Weights of a small mixture-of-experts language model, trained from scratch on English Wikipedia: 8 layers, 2 picks a token.
Below are experts of layer 2 (counted from 0) of a mixture-of-experts language model. Rows are named router (the router's row for the expert), gate (a neuron's input weights, with its number), up (a neuron's input weights, with its number) and show model dimensions 128-255. Each number is 500 + 25 x the weight over its row's rms, rounded and kept within 0 to 999. Numbers have three digits each.
After each expert's rows: a language model's description of what the expert responds to. This comes from a sample of Wikipedia text that the model never trained on.

# expert 4
router:518456456533481473474502529550466498521501541520513513504510486465474465503500522486502559434489460525483481536537504538503491500510514521501535528518502499519515504526479489454475481490477508564510487503485490496522483491540508530458532528509488477505528460461520504539541476547500507491529488479530497513483507488492497490520477531475475499491509537488521483523497500511442516516514
gate3:524508514533469461453493480486491507453528478487505464482481464528502501533498518511482498505495501530495520470543487450485497512538503459455496483519506548484532507500460480567461458491506493461550471508466515490506481527496493494485488532464530492471496492497522508476533527514505450511534508457491476511500455511501500499517499474515553470532520562475520500496475496536527507487498
up3:465474524471510526531472471499518475510506508489471517471492514544510476468473504517535529458489520491479490502412545540508503506470501494506504478503500468524501488456514480472465539503520501520446534494515495523484520465521465507532531503540441536487495492490468490523475449499503543508487477540475455507458550496501511508461513515455486541497506449499510505532525540465505504511481
gate4:505501473495461506448486520475522463459520514517519498534494516508506530496481486512460515430493504534511504495474505489444465518516518529495534531502547567482473483498500487515512477472520454455466467479506488474513486492482484509475516500505503508464529563488475486467516490492542482504498556486522580493499516525511533463508467537499555472511523512505507507513499512491474528469524
up4:527487507519517507501501534485540508512481519517516491505484485497484451496478548479476502532497539488512484492462559486536483494524482505538519515454553493496505515510530473503564515488506471498440486485478499483511520515494504475476544452465498457456508539496491476488497485478515502475511474547514506509505505518470518503512460454488495500478533526512526477499508521503448504520453
What it handles: Line-break tokens ending rows in wiki tables, election results and lists; also rare tokens like MPC, www., emoji and Devanagari bytes.

# expert 14
router:487490513496479547471500552436503505469533449498489484495464511469484531488527478482504508502506493500509484464471449501463507478474496478420508502493524513518483468467452455564488498528506501483473516455477487521534482486438469510509477443481494530511531492560462501517498495539497506499488528548488525480528501539538538496477495483460521556505536555503570531492474492516475477514555
gate0:500486478522513522512477490498523517526481516505454500476506507487482514481513531552486485461508502499456492504498500539479502538524480507485516525540457491528490507479537506530504495506462488520462510493461478508519496524516489499477507519490468486505525500487498488524503532518487515462486503507497488466491521505499467511476511516502482484479468506469468527444447525517515510494478
up0:478518507526479487520482502497520500513533549527544498508453510498470520487517480541522535496495505484509522457489494497496509497487530475486488468478482492521532491520472515500512491474494531550560507485506542502476551456504483489508463505515480502463461526523498458489491494494441470488517491459484538534504497527511518474510483491507534513575488505482524514540512468515532478513504
gate1:521511481511479535475507499499496464553480488499475509536496464481549504462494469516537473514479485515452487512514508533535525513520508508479502549500435514502484485508487497469515523503482474504494502493471539523501478522490493490488481496493439540501495533466493480538506506498481519453526517480490497461509493515558458507491489472446493535542507524478491487478485478551474515485461
up1:508474523499482482535535495535485510482518505496491524468512530508462512510475539512466535455518516519522498500527481452444497476497515476535481455499552505517487546490558508510480458503519522504505503520511458485505559494507505508467516472527485498473509473493502490500532496482518466502491503519520482540529516499457523502525530520528527490480479500488500499523510508493498497526502
What it handles: Pieces inside or ending technical words and adjectives, such as ic, ive, atic, etic in "antic-ollision", "projective", "genetic", and compounds like -like, -shaped.

# expert 54
router:496495519462452504511493456561487513511480443516480539538501485524491505512518537520499521482500500540471493512443493518495442454489483510512532501488523478481543499503536492508517535491498469537451472513473494533492495503511472494462475501481515513496490498512491476495541501465500557457527533489513490516494498496506479498487499489456517499466490538496525496511506486531524507513477
gate0:500554490478485535483454523494540531487530501517446481520493560489495502582520505524467510518523454477555502553475474493510478494523488498478439499514492456496498523462495467477483511480463517486495513512462509511500494471497482533493517544494496483495463441563485559507496454455488507490479485521504509518502509476524500499501478497497536523484541497538512539510506524530488520439477
up0:516464519523537515498498495529508497503468502476548484475526455479474536456493475523551481463505514489451527436553506513498493489452504521527515514519507554492496491513527531493526460509518497513528495507529499473513475539484477484507454435503489478488512550467499456506489553503512483505494538486457517498477446512465491517498556486491481487564473496458493448457489474480505478548537
gate1:514553503507538493511506481528485512469481498520495479504489520533482458491486534505528517464489536472500501474502494471502495553517469523510473491503565508491539506489526531469498490491524479498481486518468503498529476499439476478482466500483503496509475489516520489494498482489550508467497533501546495539504487538464517541528506514464536540542509473516493533467446479498556497540510
up1:494500520480475492517480545464499476510562494511462490520474520497490504493543507514475516507486469518541509499524541471477494542528511528499529495504432502488476541483527448492480514499505505449511548518526487543472507479529526504452480541498503532493514551474513480481483533541477510535469525465524500486500496523528478461513503513532504474478478503517494449502520514482511501485499
What it handles: Final pieces of foreign surnames and place names, often in tables, such as -ová, -ović, -ski, -borg, Bürg-ler, Falk-land.

# expert 60
router:475518495519456546490507474552480505507500484501484520513461486545467526493475485493483460513510485463485499536503493500512501544435480511486489530485492521502516508512518541523545511487525498508518505518523498489515493442546487514503494548464504486510509522509515524539505484491477536480466530546465493518500508503508476498446518495494491515492522471487462523490480533467508520522474
gate1:473509479505508507518495491479527555496505497485514543514477494494490502516516494516473527482505487506462508467496493514523468510450478543494517553516450485504540548473460531499520462524476490577495485520509458509499501498525552457504472503480459486457525501498483462539467462506493505508482552517521502467482416522504478505462473475517497509539451521475521536548474503462503514485517
up1:482495474504510503451487534485511490468449463472507510478466498476504509506488502454506477494484479494490491482502547467518492499549511531507496485537505450487526486482474482496506521524528477531544525525490500476548484477456504492491520474433488471515539505503499469490503489466491493499485486502540497480478527524475526523453480503477492529501517489508531499505472510544474525528484
gate2:547506495497462557577491494489507464504511512522506512537499494537549511512451516481489497502476534507525532520505504493480527494496523491461514530563510495477503507532537517477498515524515443489500479509469450479495477510518426475525498461459515495453440481476497475491467513492529512496514543476460523455516489472507463482466498523519513507493518479489473515497561522524484457500472
up2:512463495486490524549527542493515499508552502537542476527553514502518491482462521491471523508522508517519451491525506448487529491545479497512484527512453505498552492478483495464508526468520473498490486499488499482461463508520469559508522517494531491470502511495494530461509507472532479512506523546471542455524500485476496453496474496494480500485540462522518521456512512513565512426530
What it handles: Second or middle syllables of names and words after an initial capital, like F-ent-on, F-ant-asia, Bird-man, Br-uck-heimer.

# expert 18
router:552474477502516453471509443513470503521513551489482514508563495492494477483512505487481511480500510500495508530524484546510476471534544507538541496496488499535499524490523498487480514482510489516512516530484510443540500537483510487492492516499496514530488521498501462474535498515500524502525476505526498485513510488441487510497504497463526490511517543542498512509507487528474532493497
gate0:468492464461496516488523526522499500521513501473530487482493546487537495528538452514492515548513472522522515447513490539482469520531474459522511499493480440517510481503521527498478484457510512484523519512492478435501517518505472490458474485478487455459498565523486495512459502490519519488504494505523517485489507531497450496469541489546531504479537528499511476491515480455519501539488
up0:486499478504493495503522493530482511492522463492490503516489528494532494539538465512488505541526465547501513454497452501474465523499520485513508493510489467509517485511504537500457483455492489522530506564477485432511520531492481526512472473505463450472487587487480521527458529479498543493507521510499504507501478560502490491496522487538544493484516551526513440498504525460498500570470
gate1:534504505514512465540485512501502511503524478518497503433527531506537482480530500478503494540486561507494485472493478503474489475490503487530494482474534481521476473524506482512441460495488540497485487489485504476484514484542495446516475498435471522493500521515532513534501506414486505516508514517523507499545525458519525529485551487474475474491515497538498516495502488489456516511507
up1:491511481510540480549490521483510513521531562530505486506474468463436494521486481428487506496454523503491523544503457504499483520520482472454536503519455497495502518518496493528538499521493479502500518457498482514476492506527491509537482505503515502473490535505471487496502508539484498476493516512447496532506504495490500517500458538465499491492473523498501456485467477479495482472428
What it handles: Separators and values in tables, infoboxes and coordinates, mostly slash, dashes, numbers, No., age, °N, as in 12 / (0).

# expert 56
router:513520459540527475455524462535487519538504502490475521501502525509523502486479463479480525512513492518477503498544492500489517471473508454529515486515468503480523533498473522540482473535524476439494471504473500473525509497521512494489501431460494470487512478519469471522510508537515559540527487539490460505485501501473444506461514517477475494483477532563526506488530499546498456529543
gate0:509522468499524488480483538472501510540463512510484512522526467505520524479507516487495520463466526519496419484494474537549499462466495507480533517515511579465535491499503567460480502477471504511492461501495506512492471495474504459487532472469510480532479509547512481497492509473527482472518489522498513476497505462494483477500545523499465531536494559509537545572510502471481515464522
up0:527466492473512575464504527479518493483495537519557506533499523498513420480472472534446472552504483536520499488497502494510505482491494518504502494542483492512508507496484516511494508533510508529484515486507498503498477527486510502501520519529484480511518522498505505444465506477507508496461516469524499487494473494467496509518511509500484513474479492515525510484521570495509499500500
gate1:474529574522488459519496535481490535488499520495490488471543534495533508507481521450488498501487550531494470539531495521497493480476519492545512496515546507498528494466499489528492495535540474486518521460535469471537515527506485464515494548472529531480545472510493488486499483522486518543534469498503523474494527504447512482494465478497519512523463498495471515502526490490499534508493
up1:464497526488503502503478543510559528485504505525478519505516500494507523497469510474501466506476539541476498497545515557453430467503516518517501503489545515499500503473520496525531523467512546481523474508537479474465507512518495472547543507462513530496485481520531480490512524497529461477504527468512536496466493490446487513551516490553503475534466496469434497474505505463463498517497
What it handles: Quantifiers and determiners before nouns, such as no, all, most, some, many, any, several, plus percent signs after numbers.

# expert 49
router:499491514522488487484485538488474465519479541471466488456498483495482500488472502502537527446523484496477475497508512486478531536553515519496485531515493480467525506482529483495469417480467485500536472461504565489484499526477510524481517541497505511511529477436527541575509520504522530525518478453531514484513507486508497495529468507505500477530514540495489497496471474512491486495486
gate3:524483476509496535490515511510502558504462481510491486542474492553495442487480494480451479503491489493501493544514477496483508509522525448515516524561486553447514520522468493519528519507491499536534496517472535521496541512516500482543491481472497496485446497506494498501479480517565526492517512445518486502492505525500475472490502471571506510538500483479481513485496512550501535504484
up3:475504483484493499544444480548476511494526485464495557471513494479499510544556522532495520510473514508534518472512496480534485490482501520520503501490477481514523505527547511524499469511509475473464519526500451484504486473479492494490504504529503534482520469488466507514525538464483481554486502498508524488506513501480487539527475520460495474480479556511560465501498490474544455543480
gate4:503498500543510501498530568489510490483479496469506492494535498487506504492536540491488449508499507519546470527479505528513525503497504442526528468504480514483462524511526492475524513552453532522427493478509487490486467536497526488490551526461504529532509492496490502487550490480520517480463500494518511482488485457543493500517492505478505473485504456500503488540494458492493497491514
up4:509506502455464534528477431514494529487530480533487491506435497483500474513478466537467502522481481481472538480510490455493476503474485545464482507504528487514512474490492545518490500460545471488557500532528482500508536477498470482491417479500519482463503492497515538515466512496509477504516499501504497491544501530478507525474490468537498521516503527507487524473480534517524497486495
What it handles: Newline tokens, especially right after section headings, list items, table rows and stub lines like "Species of gastropod".

# expert 5
router:521503451505510467491445450509488532512533487485494513513497491492526478516518516508520518479488486533497520502500506519511481477546509498504507518551516478540521482512530530508456459498472467557522509460461524502471470468524505524522490539553502476503494479437514541504546478465504440505537488510536495520527512472466505549513488496466468464494492496520492469503521477519455488512446
gate3:499460483516493508458489498503459520486493461523474506510473480492508519476528473503502482506490513502490480528499516474475493521516505498498505505520447549490492519514500540474468466512493566547498499526476481521504495505558524459492476486501473482494498514528498502549518489447526559514501521502494494503528496491514494497510510454526531509532536465477515470494461541469516508476474
up3:504516519523475559495512506515508507506480477519474560513468504533496496437475515516474519471473478485505495505502488487463514509520528484488485520453447489473476518479495528502508460486482507515511532483496541471513482520468499459505467458461518515510526490494503464504472545513511495545547530481519496545512503486505515480488466477472487518475472494523484565488506499500495489471540
gate4:516493519509498561453486477558486521539457544521561501530521483504501496556495495459480473509467483493495459478490482504485494529498472525488490518513470519549477513509503508503483510482473508482506498525540507508486516484504501519489499511547466486500475495506491464497450513503529508488460538548516480497512499527526494485474537453497499517485491517442480522547474471451487503472545
up4:511500512528492519438461509465497494511495536481522514521498486491515537497491463483485519512501504476478495475475525499482492510511490507474475521493458475535522493513475513509482500501448553466509487518529472516508486510489496495466476534513523489494476502507471489483501490547530502508487490540483510535514479485519487528505510481484519525496498486462521564521472484471493509524512
What it handles: Year numbers in birth dates, career spans and list or table cells, such as born July 26, 1992, in 2003, 2006.

# expert 10
router:495543535530509495553487512445521485508503493534494535520562495518478496496518525522496459527486503484475505447532484471497523469461505548516490529452512508516519505523495479525515486534539484443468449430456487500498497538483481471513503396484471497497512481535470494515522497521525539536508541513468492460495514479483503510471510493517494512494469508496495502512477478482485511482597
gate0:467477508466527509516463439500493498526449535482535485524475514533444501525493530477516483505509525515504530466492484468506511493522500486468492482510537465489481458468453511477509467482539535511511494456552503503504534486486464499500472534473512473510510491507434490494517480489524509481445480508480468518511529493465471473532524533517468507536497545489498502482521495503512511465538
up0:496472516482532513520512509491541494409462522499531511484477538520482441456507521492538526532488506505525501521542502500500501479504506492484516493522520479483540481495495511498521516504522535508518500502520497526503493512467481519492498503491494453504475488525467493470554491524532496491556513463514514523533473523508491474490492519471528460510474453451488485475520503527466502473501
gate1:478487522505510492518468492483431486472524500467492441459518531501498444482511543514572507453490513517493509527503503533489521552537517486494544462442463508510512470483480506487493484520533511495537502492533487501477501497525464494478500513526521490496537548492508477526523465535504514531502486500477478508498493466506511512511501510527446500511502535497484507556500479535494508525514
up1:472478507509531493498480502482472478493511508484510463482523529501523426498518526503593538487505505529461520526512508511530514557514557500520518445472512498493525490512488501522480474504516523470510490516497462531461533489506492516473516481503521477510498550555477487494500467518482499544521501513484493488481519497514491516520503529525489509509483521496465512567495467529486493535510
What it handles: Word pieces completing common English words, often suffixes after a prefix or stem, such as oversight, disruptive, overheating, heavyweight, geoblocking.